{
  "d_model": 160,
  "n_experts": 64,
  "experts_per_token": 4,
  "d_expert": 32,
  "d_shared_expert": 128,
  "router_score": "sigmoid",
  "normalize_top_k": false,
  "routed_scale": 0.5,
  "router_bias": true,
  "lr_router": 0.000641,
  "vocab_size": 2048,
  "norm_eps": 1e-06,
  "optimizer": "soap_variant",
  "dataset": "wikipedia_en"
}
Below are experts of layer 3 (counted from 0) of a mixture-of-experts language model. Rows are named router (the router's row for the expert), up (a neuron's input weights, with its number) and show model dimensions 0-159. Each number is 500 + 25 x the weight over its row's rms, rounded and kept within 0 to 999. Numbers have three digits each.
Before each expert's rows: a language model's description of what the expert responds to. This comes from a sample of Wikipedia text that the model never trained on.

# expert 18
Common prepositions
router:534531500508512477492469483460509431518487530496480453505531510542474499488479475504508513488518520518484492483498477483462492486484499502504520492473528467536515528470494497450461480486506497508434498486483460490500478496498512520488508509489528493498490493482495506531497484532561520494507496505537523492511502490521487557540446510496516510531557510514472520488483509484517481519470460500476427495469490487533477464493505492534509488518497518499495531508564548513542530547524449
up11:552500520518476510493450482562508521508486472505480478496469493518550467531480512520518485501501534488481511496485519500520480496489486493501461480495495535496537523477503493462518499508525503520512470460464513472447560497468459503504491507528486480503479520511501525574513503535482475477499501485527492483524503521526505494521460508492539459521491494500463491495475527516543521500504469486493475504454495496540471489518491521480531502557478445532505509542467540499535522529465449
up12:482475457465480510512467460519464444581514492496474497505500478480517450483500476500503523513483521497478495496512468472502517516507454505476484469489479431542534521481506520497549474498506543514520466448496480500513499488438471512492548513507463510513513511533486478500502498497525510464516510485503491537518516517535521480527494492494546490467485487474502497532479494511534483475526514525461541512470518531493469501556515521547513495525491494496535506500519516539483520489485468
up13:532457550516520495505457480502498552518500503496478510467471497507518504508478470509487497508528470525508505483516474512485489508499507498483500510484462485541507495514506523490479497454524487550535538532449490488487555493460538456468520503501532451476511528470501518508483491475482488513506514510494534479479466469530489533521447479572514447554452513496468487491498488520484528509471531518480479490505504471476454543468527525523558513535496494507476508491499507493511526490512491
up14:493495475532504514529535481489469500482486527489455483502495489481453482479502475508498486476515511561482497506512560546480482503548494488493490492449515509496512481466472505508531470465500486461506476474527523526520458493455463506482464517507496526535531492508486506507485499492533528498436546502511503478499477509528456493502482509486499509486527475500461509495537472517446481456506451546525504507514509495499531473505454484488469543521530543485524506516534473551510528536516482
up15:502509473520485506506479526498473435511449492502486519489506569494479540467477473517502507492505513496480513530490507484596520498495480457506475494525475497517530516511538535491474502520504485544496518492480465474495532474506507536512487523467498487529503493513453471525506515509519502501477533506512536541517469463480510484473505527458500511516500488508479550516516515521462495508488516537482473492444491454490470465511511467477497464496473504454516501493508546514553541513472514
up16:503512513492470520487497468492504458533478522462571462504503497523489459477498528484504499509526518492524496514462507530483533461487485494518524517461461484522495479518477502473504510512508511506482519482460510557500496505455474493493513460522543550477504540496512488527514464522486516553515480451494491497502434496485443480546546506499531485513531498485511465494533478522505516500513498552501454465525507524503515526493496486511479525516505520497444514484538532498506502554500468
up17:484463524535496506497512452521504486481499510480509484527510453532486526497530529489479521516534497519505481482475502500496468507542488510514512469480541483481489524486449520458508497493499480560483488546525480475499479466514481504542501515461515469510486491490533522518511443504545548485505537481505497538483490478509465474503512502513482474531483539532522442477484506547510492530458461467454500539447507461493523499553497494514495462493465511532476509463476501489469500490512509
up18:481531495479479498502477511466476510481523566503512499511452529502493491470480516484507496495507515476511527510510478524516503484534492474533502515470528502536529489526427488501469501569530536515487502527473488443496495481525520513505493532504477458547485519502495481544541503489528493460510492477496512500461481470513495501530542530456508543523477497504498525513489489463495462552513532532525482467428489471507508519477477440538524474486480488507470497485506509516506520503510523
up19:479476528516537514493504516490506503520521517454528505454487469492516503488534478485497523498476527550486515484520556526483476481461537514500477473500504518482520509486490540456476510495499484554484500533504481490461507507512527531539421487527496531502515486500510498453465507501512482517474513473553499472478481512477459518496494499507473499535514542496452518536493454517496501518532421498514474482508495475500497437519469490536539510545483513497501497477496522493510491497548499
up20:500532519457503466505515457468515541539475436453522490505491478511505502445535505519518462510515500467495497474538457501450531438505516516508533502482490507491473455486520511507535500517532524510490536538492526517460498497527543541496478453514558481504452459479479512536522485499516524468527440500494553474492503513491512510499517528503518476504464506511489512492523497501542504456531518508489495484506484490507506483525474517544479495492506493491516467483500483516478497497534522
up21:540524514528505493470504530476514520476497459506486446505506527516529485546522500514474505515509538501524477511447448494497538496481515522455503463515539480489519527476534508477489531536529480549505507529484494499498455476490535520495518482475501502433483508484544497538484507517483487515545512488513469528496469489516503515507483507548498501503509514512518497502480479505560488532501478421512500468461482447517443522493486493551514464523470507483494506528476524501484496505498485
up22:491481516505507513500481503481469492491459499478464474501476527509469520505488467479459478514491489517543503483506527505438503516535514512480499497516481524509506482475511536499477511531500436523496511468511469486503486491447473464430438509501537493484490529453484563537454505535533537512510517507439525461501463507520493513527507512524499521509497530531492508512489517510518511499491498495501509509520519480513459503485523527478485471511545510496509568534543503495499517561521499
up23:479497530505468513515491475491524510489551513424515461518469457539512473467513489540520493532464522499467478500494505503483514496462476563479490478510517512523502466498529508477498539471489442521510498504490465533516507478469452481486485479499509528529505549480503524488497480547534443497519489466497543488529498495506499492494449557581510493483541508489532512511508487512486516474484480498490462503528533494514480488508503539498491510520518511494484484539502492543506525495495506

# expert 61
Odd symbols, boundaries
router:440524515511497505518486445500503476483504529514522493490543476512518493484521510511516575528517496487504517501495475528480502474512518512475467487497520526458473479554484542496486539502519514459453487499507468500482481503501512528519487436506497493477509483492481498502460483521491510523484566523478465504474475517538490503477464513502489554517493508482472469504490469531461511486510492523515524492466507508499493537513418529511520473534489457509532513531487517431495481510503492
up3:506500496475481455528471453526482457454489536472500541492502516504503494478514504507504518487497511473469496526465479509466526508529452497520490515473509526511483464494486501495466492470529513487490474503446496484467465467478527508497546495496510507480550496512512495560514483497538491516487536518453477481496480542497496501480463537531506466530506505554489462482543530521541531466495511509539528505477535456543492493506528522529494461481517461501489518512487515536531519460468522
up4:481522515484498497512536475465469528472462495511503542499523476494473474468506530501511525506534562506544503527490525565513515488473501547477511528499500518474499490485516493487503524530532504492464478535508485525474463532481482487515518489510510498485479448528546514478479496556523517541496500490464494504495444510504473483509479452487466518468493496484497528487556507480532512519505509527478507531478523506498492486512436492500521499512513539476479531501423461492519480486541518
up5:502521511465500524469481465478504508500499562508512528481521505538499511518539490503469518496513483426502508497487489530516511487472537519507470512550483509542483483549483537462499523526518536483473479510524458500467498516481473556493517461542484494471530494524479493521459516520489466485465519525452498514511473518500497476465498537541485530472472539495475514520473498495499462477523466476464510550508493468521489549507503534503505492529473467498533491474480509480502471493507541
up6:525499504516516477538490505502521517457519472486499533501503504507502534494496559460489516531469516490499547477508474497500500522492484487502503512485489533506490518534458514514440467488575517543498496454520511532497500503523518504457497472553499466504479489499499489456475496484516499508506488483466481500517489482536475541441434499500533499483483520489566485506507483497500476470516549520499483473475510483518479526507467493537501487490556490498513538481507522526494527500538433
up7:495501533527495515557498519512519452439510535494516531521531498498497465514503509551459512526511498480468495461497461540516513560499553498471455526508511524476538513526496526502470547506494520476467471496468523548497511502467522478470513518493485503464498484449486513530487500484494482495508529508481510508513492503474478498518496518532494496494538476510507483550520482457515479483525462451494481514486504500509510549479511469507507489498487448474543526448470520506520463505465488
up8:482497478494542505515478505444532482446550530517488507460500500534480478495500502516494468523478535486486481497532476482525529475503517509527492487489497525463497515472484536456469497512475478469522460504479480504529489527472550521544533502512485506517518481501517480565502489511494527491486546450519503472519462529502501514480464545531547501492498505499497527472507514484456479501496484549520502497490517487505528510439516495556511509489468489465545503525488447470495474492499463
up9:489507505504480494533484489483460490484491490521491541480531488489496530479525539494517533506444463491509493524551497505483543508474507503501496531488470509523479487528493569460507490485499490468507492522478496486529484476443492479504507538522466574514523465465476548502501459474485529509488522494462481526516501515480482449496458529488522511516497510456496506455469532519490539520505532511471495471490518499528533504479508562493537488489485484520537541512493485520537474477491531
up10:450484532463515472524495472445485477471527531499512528550517483523513494505474499512447528541487524486504503518513523531482519488526531498500472524505509536474487545478488505497507539507528492496500492480512495531498508515486504505518543505496475490486529462538499470528498451519493508498466540491514492447485473478490504487455474535473509523505473494502548532489482543499505496461473476519452484553470509471494517522514463527513530480475513500564503545505507535498450503527498455
up11:470505484490487536503526476495515496520508488510485507491522531472486444473473481488518530566490541468480465495494501513477540510483504514495503519522518541508477511536472532512492468522515521506522500500460520532452511548482509481545481479519460479514567473503462487502492478493508531535508500536511496547481477520512502535512505504537537499503505507490503545470503476471536523523478516565503514482489464487502510457485451488522547485500513471522478493541467453458500482490527489
up12:474526472513541461510483500498517539508509460534500535500508528494523467496501525503513557553496531463544484522461525532520530447522527494546510463493478529488472522507527475477514513498552461504480473482449489524541503490493547524480518492524497527505532527502495484557474468492515507505502489474499449508524536509511550502506501534489513493485531487470493494512515436506504479503525493511478489507483480474516477446509485517443475462481482485506476519469505518482491510503501518
up13:469538450512499531540529484458493531482497507472503486530473506521488564505520520505463500513522461503495502516458526462509476502486526498520508492486506526484487493518511484523526482521516536525480518473499487487471503490474547510500503511498471511525497494501471498500452472473480515542513474482443466493474494510535466529521532486494472465535519550480504444485470486523502525478481476544504487481471488455531510519534456538526543456529516474538497542485510533488520475524491515
up14:492498518478485523519458500501495495544520516472510501515487492495492523502510531468463536495466471513509515494487538469492532538488527475510497482457506510489477463513497538522493525542506498528450484514453472491535470502500508440493473518478483469488520498507533536539502458440519519540472533496488473491472506522509519528520501475499510539509497518492512505440468468511475556471485518518519488453480533507511516548479498529493537446492467509520470524501492516505507451526457513
up15:470486511500512504495482468486498454446477515513494501461529477522521486496531562516469511524474513413490548490506459511503529472510530509507458526520526467510466468515526545495476546511538488491501497475500493490517475503476521502514515488531504515516542496538496507556493487514509494478472508474505492514483470539463463478467464517504439523481528510510498502534501466480474501497477518516506513513462515465522456522520504516548484469510467502495566505514513511496502494504503535

# expert 63
First-person and word-start pieces
router:464481529497526505490554446494497540518486517507508506487496554497493485526480499515508491516491487483476515515529508477534516486511505503472523480525465565506507500498499494508473479502526421490519504492504515561505466509502545495449515492506490505457505490503472497500494473551492476499501482505466491508537500541488476511483479570516532501449486505527482541520491483477479491475484513505525521516453491475503426502475494502516488520499560519486467521522441493482498505468526468
up3:519444499518493539484489523496516523521498491472529529484523536489500545512492487503520526501530535451498498488515477476476484517499507476477504518470519536471528520509500503481481449521511473519511463516508494528470485495509507534520533465510491471465511470486456462505501522506511539502501500510472462495511485527491474477488493535499488513546544512552546537539505490469474479505494546517510491496448468449504441526462454528520487524492545510504515490464503509448493480483509451
up4:481509471470525514500516475489497539519460525512547508512495549545498471515537492499531496476482489458475490536515492503482467469486512513519488466471498510530530530484502529484475494499474454490506455481479543505460496524491522482489540513518469530508503503472496492489522516532513514502485545510428513490524467500508490493522508546541528503482509491557486529497519487479427475483455505466517493528475495515492500506466492595509490491487528509486509475515480477490538507504496473
up5:480481525493529535504488479512509518475459491517528483499460561481491483495515481507507494534457481499503504506486492495515537493490518570477537502515494534518502532528520504521490480520513489467540478516485522583517524521509511452520488482506509499467487497519474490482475505531512520512483484515535464483497460557459486499499478511501532473492499486498477507542538461484487493476487504507524540538471462465482461483454497485470472538484508468497498543513482465521476550502453468
up6:515493521494483475523496526492510480507579485521507516492510516475506499511526509488507491501502525495519533496450503466510505465525507513493494470524476506512505475538481491517509452504528493483492541520538512561503473502443499519499500546498442533482553496497496523532530445498456505507522461510500495521519497497495472524498470500469516452482489489467439496482453467507497511464467471487513549491505463475479463527512465542473475520493472527518520513511488492525470551501472509
up7:470519466479503495479517504503494524563502457492516478518499492476551501478510487497519481476514552488514516477464511517514495516493482512468514516505473522499525480500534500538516481531504517521520505485497528539491473563492512499433519461503463537487504495488511515530530465548465473540535500523476498526503481489500478486516460461454499501454486529503501546550506449504460479501458537527529497462476503482488436483508484515504500489498508503543495496498481551493501498533533509
up8:514480514524469500479534455512511455550517520486530511493483493545521479480502498505485492494491512510454492516455467468507529523465515514505515493468505475477479495483467513514466451552512486553529494486509526526522465451469528482484535483549475487513505529523462541480501509487518488488556514459488517489502498493488501536439475524488551483475488463520526510457508502493499480476499511563529496493529520450523481479497526503493556487500482507513494510520466473516501520507505476
up9:488493538510465520476557510524516480504496488528494494497522538484515476501462506515510508512511546529516468473480513506551512493478499518474495514507476506511493487522512457549508497493489497476505448548474512516477512514463483457495509537477517539527483476519482513499512490533531477495477485519496508482542476532459488499484537436482462533495523507466473532581524461487489497510476498502507525540464523471506475488528492458505491487494497489477532536538421505491499495497482525
up10:503487490500476475503470442494493550484503505493428501516480459497522473520464469549483514515501462484501494508504504482482515520488490537476483500528456493492533514495527467513471510498523454484527493482469490499501502520472556539496494568497488524501491491433482490515490497528485534485515497484454508466542481520482464544493490513528523525443498510514502523513480501491522513498529448533515518547456517529486478513493481524510547524538538494486494544520504506523494501478502475
up11:481493505491511490535513463496511512497504521507506532484496546507453397486493533497471512509476496481494509509497519459500523489487474488497499509546517485532484506471484488483497483543530450519504521500523575510535483500509500505458487493559498491499476476490470523512474444523549508466553482492518498482541490510500541492505486531470540537544504486514500521524518472488467521512534491522518457494505511467488461508497483517481503516485477518507509483476453495510494470500528446
up12:451542495478521508511488500488500562493526486504474522500518514483486425512451467483454487517515508445458559502496469476470525472514477476546531501505524485523516508521512533535476488503484455476494487476496512543479494517477523454506485524500510481467486518531444444521477492496542527482486499536507471529529492502484521501515523516516537511528507458510484552489491479498497510460490493501492457503524506494548471526481499486532490537506470517513490517497524498465501514485481509
up13:452461518483495525514536482462498500490480465503517476520532529507545500501503509525463475503497512477496526471542487488519508525468502503471546502514472523495508479516477490461491493499563512521497508500520507550500479497516566498435492498506436518463529491510535490501481502504503472544519493507518517444527466544480501500490497537525510507509510472539488447509490465487509508519456513510519489520482469469479480501519511579554546507513506496501506530495503497505508483478499461
up14:535521495447513519476505474468488563506500534509523527488505477456485513504480510501547480502512421470513516455482499515505475488495485486498509530496509501470517473493444493504450529539501522540522472492522503563474470493493540512486473483522477516489534480535499511501491485458511523483551480520458553522497483484508521522489507543506516498488465484546479516506501546477472509498517513484551504514488513447536467490496481498513515520528513458512507497538502500469529509477497487
up15:464488511462524506452520457478543492525514475489496484538446521466467508515501469491517533487482500493487483475489534482498560510520505473477470451483496500492527537506502527484482481480545509505510507485497559550495497492540532482454497489548500529481558540511488535502451485491481524472502503475521521520517500513502505520465469564522538511505501470501482505523499525495505474533482491484550491474458515441473479514492501533506506512499491530523493486482525506521509481503463517

# expert 9
Closing punctuation
router:504504517546475520502519531479488495512482519553509469492505477503499514487482509528490462535509490498503512474480468523483502464547484489514459499496519562511502500483469497484495512533454492515494489496534499500507493472497516512414493500500484498481516508501458489518443519576483540478499535487503475527480473557497513453460519462508498519526501486472521520513525458526483515525471489520567503513477487468511480549479512476473516498484523463501497492509521509556491488535512474
up3:474521503497498464471491492519503497486518487516530513480456479510500515484496478509494527538502474491557499465495472477492490487506496520501472516494523513460549468508493525463471451504496516560520475475532485494517536486469480523532525512484512504501555506546499514549505509533456455446519504460489537460474479502455509549496513502509506492483538512485501455512479520571495470515462493474519494541507517512501511498508527541503508477484482470497512541441551511511486509502483507
up4:508471495494487488452530518467505489511461483482511508517483480492475531527511488534533484500488482495459502509471462536485497512530497454500496448476515483499536528499508503520533538500510486545483491525506500480502506488469510495546490502567529491498486493529473501524496510514495480494492512507506457479517529524489508534485527490513531488511507448483506529482509529495478500533537449463493502522507539456516499522432487537504503451487494521528453458545499497490451517558461452
up5:489517519535497493534494511533462491493465522493521454479552530520466525508479484519443511535515471523493546502513536530511462489527513461477503525505503535529502537481486510489479517478497484486526463480495490494515503491487486513487526554498508516437481519440519508519522496503512538477471487491514520572478481497514486508490474468534543549500460527516492484531516510511509474522485475509497497547467498474502524520492496458454481493554515444518512494485489461516493488475494486
up6:518493480523451526491517499477490461469497518499517515463503490531528481481482506524448479533517502469471512525487480494484547508525488487472485499481514495496510488534472510474483481503498490507488505517499509501474504474491519526496567496473495509512556518508504503504476487465528539408529523475512530526481510490487506556472492499514490502461456504468524447533525484513451518471469491523512506526494512464548482548537527497510496525512548485516515531499529520555542511474503487
up7:477497544516482525561501512449503518465540508516518542492529491477453512492439509497519475567544461455519460488499494473468506499510527517487510478479532515501473513479458512501492472531502471501502507491522479529500476485527508503490496486515460471463511478516496458490468473494537542480524530475514536513503444496530479524439492504529523483488516531494495501512490500469489501482513453552542515477528487509524457538489522498488492495499525499499511499498493539509512475487543504
up8:495481571490537470480495485505487443516500479536540501506519524499453478493507460529450488510518464536490517473489471481504492492465498518479459550460492491515498507515496536476491519521503535517461471530510489461476460488460536513503512487512498493485483531525548470551497513489526521510511486476499477480467535539473505500519462470465486520542522480479522535508477496509542520466503456515492514524529501504549510498519483509522490516501472469488493525445490537518495530493467512
up9:448511504469484492518498536478488482538488519439465498475553493510491475507497506524490500534545523494510470486542467527535530455546519453505463483476555546467485463494495503512511480468534510519508483472501506522492537510489513499478495500489470504499505502465531533495447498480529496497472499465495546460479496522504497475504512486501450522535508502525449518543515462465487486474475485471539512510511536475471515493498546457522507527489472488501482520490498493538517498511492469
up10:502485452526506492504479523483490484525474488479543453484526519527520578482515504526522499518495555508452488546501484495521474478535531489514458507540479536504520486527482528534480501521546487489521472508543513466517497499482510504483529500499477480519512520477514510492526510536506469467508501489469487558494461521511500556485503482525499477503508506494486522518540505528544490488515475519509555565515519493479470525498483469498530527514532449511466507473471511466532488488499479
up11:498498518514457516452476500514496493475470477469494490505557513491523550466462501532489516494512537525477518492510463470506506493518488455501466523532512517520522525530488527454502511493470541470532448515518507526506489510458535499453482509467482507503513492474485481515443556498522505504463482489490504569478462500494527499506490511491512540538489522510484548534510485525519500493442504525515493519498508505506488502499499526477529522527549451499490535499520526513523485487448535
up12:494509508510469503496482521509498514488535525527500522440545522452518518483483487542480514504512473469484520498470482502503481507520521478489494505522518509516495501503457502452509517555497546445497503546493517518484478481476505474450521525509449497530571495505503478504481497510503502486527488517493533489538506503533520495447531464484512460527480479491502538494515490482478533490494493463539479496499508487529497565508556499478504468501519438468501545514458489497545467492492493
up13:483509555513498516547444508519476539532509524512557517480518475509469463493483504503487524557502467486479478486506520459481525531532492521501503506510474499505481536454439522513454473507491509544465502479485511493526506509496515551501526500497483494484497491490454484520546505525500548471499545467508529500514463509499510507464513539489512505494512480484514491459471546508474490510535504523493454490490486498531479507495487534471535472508541460513492531461500510504467452514500465
up14:501510525493500499472499487517481504494488488534472477538509536446526546520508465471528481539488469467511482466505523532470467474528488493515476569510496534482532530549527518520512473502494502507492522487519493500491486483445498516472448533492505499495479505500494535513485499498450508535534498570504495548478478537491486517496470502497479475542569512470495501508544479495507506488470468476509524479518520500496508496544505479498498533521498476458497480492537501550487509460528470
up15:490505516513522505478491473466476497473498480518531511500533499444472498486428496440473477575456496497552485462485513497518483496498494507494531545483454460525523508468514521525504490487476523496525512510503502515489465472519478510501472496476514528499511532498492499522479527511485554514528520548488499565490477553503493496486473514480511520525479482476523497525495500538462485477502490460465487465459526506515507530486484465462500553474488512490554493520505510530499507489521507

# expert 45
Prepositions after verbs
router:521554532544498491467476530438529461510511514514496488507514495534515495492506486521517498519496509534464488466474500498446492501499501500471512524517514462492512519555465500445471492479526494474474511460510470504537492479498528501531505546525521519484512506524503500527473497469489491487496493527492521514496495494460498498507451496510490506544556498487505523448476503450507491491486457483487471518516484524508492481526510483479483459508471501467462540510524535538535486508569440
up0:512516464513517508513513495492499514513525532531511521517524535534510529502536523533522503564474530507476495454477427520469517501510492511521461494526518446528510476540492533490497510507485472485487525528462528523548472460503494488490523498455504506486504492521450519523473463512461482493492523494520469511534509472474516521509503468527503502483484513513524529508477472497496480494475572474473530494543457516497472508517547507514502495505526462504470535472472515536468488529533488
up1:475509504539518495487480500508510496518482513484515488520544495478523483503550471493539527501494486507483479482476516450464482531535508530487540493536540513503509536512444498460531504507490506536515478498487537512515529535524487515503511551500505499485527441493480490513481509499493471516566486544463470511521456498520497489542479484510525498551497503460483469506498519512515467469514464487465519524474492503525455463554493499524508459540537509471490533491522529523491496537476460
up2:493536492508515518507538513465504534496501479548494514505496470509482498445449529494513497488459451547488502525502462501522514512455565478493475475492496500505495544512489522495497511462537531506500538525536502504490554457525531491484503491497522502465517493504505481524506524447519544489519503532451502524509483503513495535487499484493466456497492494518520485461506493516544538508477521506490490481548512476468500435472490528512502514491502452523452489511489496508551457529526487
up3:510555530532461474500468502486469489455534482510490466521454534525521511468497478497489483525494493533474462531478507505475528503513481479489516527503485505544476466510524506484535475515518459467513533438523495513526482473465456435486499504504464504478530515516514514510542470502471463513548501564529523510464460492508499522498475500539480552515485527483481503472500490501523537511540522472466496473503508503477526522490496479477527479506495509529499505507527529526479495513508460
up4:478474473528524504454551509508518462524508512519545527498505491512503517455534512490469484507502488487497522490505511515481531475496529463516504520493491496527522539483485485492510490511495468556457537495485491509411492515506540579481491459536498492495480466512521485505503468485503508485469481503482489540566494523499477480479554547507514497511479511543474508559515519483550489524483501499500499499450474496499492524510510484473487483478444492514454479503507495521488495523513502
up5:538483529502461471536476508507464522517572516521515490479485472536532461493460495481528520561486515503434491462526483501507519504447529497491477513489507487521487496493530501472522497464540521477492497497481485509489523488463500518484542466505502544511504474481511511510512452486465495481548509498518518539570486475497516498532493474541506513505487498447501524451496539506515484500512455512471492471470477483515519527501500487490489493547502476505494486478514455532524487529483471
up6:474481488507516480514500480500559485483554515480512483487452474512479494497512466517503449513463449506489458498543494497486511490506481487464474491515501530534525496561457494508537522536515508500476503517503535468507504491485511510495462479512460472499488532508466472510498487507526507511454498542516525485488534533477539532457473525541519499483500535503486440516534521445498455483492473511494496462475531501498474479508536472505501521525500489507488547499488518531485533457531537
up7:493508486438504535473521498531472507486468493492513481482526521476566509461517535490553535452530517482492535486506515516503563497538540514530509510498503465517510487492470532475504470496475503523515515493492493476456470495537524471507511503511525525515489508526492493526485519503501489460524485450493453505476498468495509491458513488490513516497488498472466505464457463516558520479519478532499511497488510543506505449475480478518482515504510496420472475486515487516477551488524514
up8:496507494522451486486502497440518473487481508515504509511498517559487536479531481502570463560521520510535493500490538475509498478522489543492494541478501484501498481486528537435473519522482463555515533481532506511518499450446512494510495496502534487511499549529470501516510504507474509513531502455498510489519506472498464559486455510512499519525486538539481471515493498491498556503519523475483519492528477504510512471534480493477486466493466494483480469510519467495473520467500498
up9:501537522475545529476473494482489409518486504450498505515508455492488552491481485492489503520482510503507541512521513509513471459522512438477479506520479508488455512516483453478542520503501494522469528505492482499482507510506517508463446481518520511520472534502497504514507540445501519520494500483532500484523500490556507482513482510515479500541492473460518499518523505468516537507520506496504526497489497516485452466510462526466562502468552510480473537522554493490485513488517509
up10:509513488541542526471527518506528509536514494484509500501446491523489468489497519532494480489472496533538525487492579518485506511513476516515494499515467499480522503457505495473515454518489476544480506501491491491527509476459522508516454541516442532487526525491486522487505537509514493513448502466498485458486458482489490491469466472464550532495532526514488437476499515489496492527558486496467508513489526517508486476499502474467499512545482487475480537548500492495495525538523462
up11:480567491488503544489489513516503478538516527513486488502547475472526502496534469477498513488518518465528525486472500522495501488500500486512508526542512520470513516519511450466503505487513470473495479526490488509526497478472476447474547474518515506492510510506484511502470505533542485482496450467461504544514485503496503474468462474547487486525496547482500532507490500493489523475486518493499502510493483508508470521492533515474430515569531488449578524510517524518486524555492515
up12:526511469492510484487497531497499485572547508478525527511496512516484460498463505501492512499514508539536522480494534494524488516460514518482512541505497480508499484487477513459502468530532514505454483520476502502516512469478510527554524474532500513498501461555587482507514477511531518499523507494507497528495519457494508476504477491475504514502486530486502508470510529478548530493547463429496473455472484465526457528499486481536497493555475500488484520461487477518513498507533485

# expert 60
Adjective suffixes
router:537525524563486466502501474488519523475495529476511493474540476512520484512521445523534516471512499526484448506479471508475498503506536523523443518472497517509524507534490520488496523458541555542534499464499479507507501534517508513521540495465508487513511510487492528508550464552487509495508467501462483500506504546463499516492527486476459483474465527495483505503485485500498474493500487484466474493493484488517520478550521488510503525470459511565470474525480448468506465489478475
up0:502525486527564490488484465515504505537450491511507480487524519523505521510493521528492493472487513539518518503496517517477488490517519476548505529499480495497461475544501518449546471472493492503526508506508506505481451518471497499496542455469513501461525497527465494528558489506498483492520473509496504515498453533518529434484500499493477541506497483503472553507478515502477490454459510471464473536495446493466513489517501473480499573472460500531509472504510465495542510493477510
up1:464551491558505477489515506484503494482513465474525481506529492473527455509527484518511502443546510505474513518507515460483477505550525507502474506495489490486485494478532529509507548482514537549513463478480488508541544508457547498496518500465476497538501515503471499536529489483498474502505474466513511529473497528512578503491505458514473465483469535494480472508467497489502502493475483495470490515497461469499522499525505536503562529479482509553480509519470485465521458496496487
up2:539470517556565454499488507462518495492486515511493516510515470524541467489496507492505473533512492493533486510453477501537499535508520527464490499438499520475517508518499519520534476519516463509526457503471499499473499479502534510486520500532530525502478478495523560499525497530508511521511468465497525512532492499500480503541513535481470480530517548534489486514485534507463516486499497468475484507448561516522449507543503497520465493507489515529472491510498505447494504529488447
up3:510514509487534536534463506525501486536507450474500476484529483445507476497544479497520498492529488550448511527499485502493487552492525547470473510492471547498483484534475548466533486493528521497519498467491511543516510477529494506506535479475465531519508481486478529488550544521485512516477479533506481511493475529471527490457464521500502432501491526516500487554475528488468500469530496511512490481477495488474472452483521480519515540509465475515486511533480486482500524501507479
up4:520534504514460483482499502513493519479473520469500515472514490533576560496514496509539563465532549513509518473489498487496474510485490517559437530495498483553463462483521485464503496491473511518489492497451515456507487525488494492486543521471512492506459477543507498492513490493496566493471508477466475495493483488511500474483495449489496506503514519469517505477530553527489502531465470468477516529529490555500485510481529490484505503484475503503506543499500531466511508499489516
up5:518515519520500478498508496484494560500481501549549570502490524506476518477514486497506494501554513533569500526481524485516512507520513503474474489451482496506454521503506563516519484508515505542512513537489513515524477489493472535506502524548516501438468516473452522501495485496532454535497480507474532475513497499482496497503461466483504457478497532481504513483500491546531500520472419496539491466485503487475502501457496483476509511511481512531489502521472467489493477483526492
up6:513518531533477552496521496513518529497541520483504494505540546507508501478508515503515524506524483514474491483524503487471504446505491457490470482513511519465501481495483475462497512469497507543486452523506478502520512521474522474459525471474485485550541487484466517515508466491531511518485488481485493547495490527456521516498473497502418511480527518467480506506525488474554494470511510457482499504514457437558481516512536498510528495480475551528532521521475486488488458485511489
up7:487548544515506500475442464486545541475489502473512505491510468535539521519476467492511536503530499510506482480498511511508551505504507543514487510445481512499504489490499580484529481505512492524477505450517467525537541465496550506535505508467522484507508491460480524476549531503473509505514538468486498511493447506512490518504463510520489475516487520492503498461461491473494446460522502504540460482519479489495483489516476499518505509511509506533474474478491449506513509497473449
up8:514543472488489498517461459486507540524519504500456478490529488508525455476497496504506523490467496503471489500503504512542464512503513545535482475463514492501519524545494545485522501469508550529496496515469486523502470532506516512502570509477482532551533453518516506476509530487459496511528506493458451565514515524479470492485494490474469476514494486482489480508495506499501481476481471493496473542517502475539508489585513483540526513474475514471499486535498532511503485476460493
up9:516550496527509482496486473491526501488447526505543489471486473495546477519514475542454502519513524506491503516462486469518548512497488538519468509508535528479512484514499532481481526487515487526503501501519479550501496486545532544490501518482506488528477488478555476506503485528494481496458544505500524489495502527503560488484496470466459484505512510500523482500448522462480440476503496549487509498507513464530465507538500461467508472443466522508527496539489498541503484453487503
up10:510554469503497510493508475504502517475547528454531483542549489496483486486546513516542505475515476514495499505484521524535523503516519510521463448529487482473548511514498540504508508475551510477541450457487495463478496532465495502491500506497454535553502496513500484500508491525476525505481510483442496560516472540505501475472448505499496476498515464530470494504494497490507466478496471465524464480524504479491504522512502507477498523486490550523508501536495452493527499538524456
up11:521542514533507480459504542489458528491521474480508543471530473505489459474508479480524508511518486495488461537524531524492537511496516502504514522456447543539464508497518528485505494488523515504481496482461501516493486527477513571539500494527544543466506495469496470495529476472491532506489506531462492472501484493489490468512489528428533494483502512521472519473498531527493489512535514505488477458472543492500483489527476493500499507522459507536514516479461452469540514496534480
up12:520514500473503513512531475505484505516488483461510514518492528509515494492514496498485525489467501506482411495499491473499519533536517518469533492488483486524484524533493574468480488483541508492486529492520528558524474535530491540520549463481531535482515490465449487499512502481486533506495465508437539461521522501484515479497543532488488550499455491518527494466499469500537509489478498457517488499523481484474477524491494485453479528457497486520497490485492514478542473499526523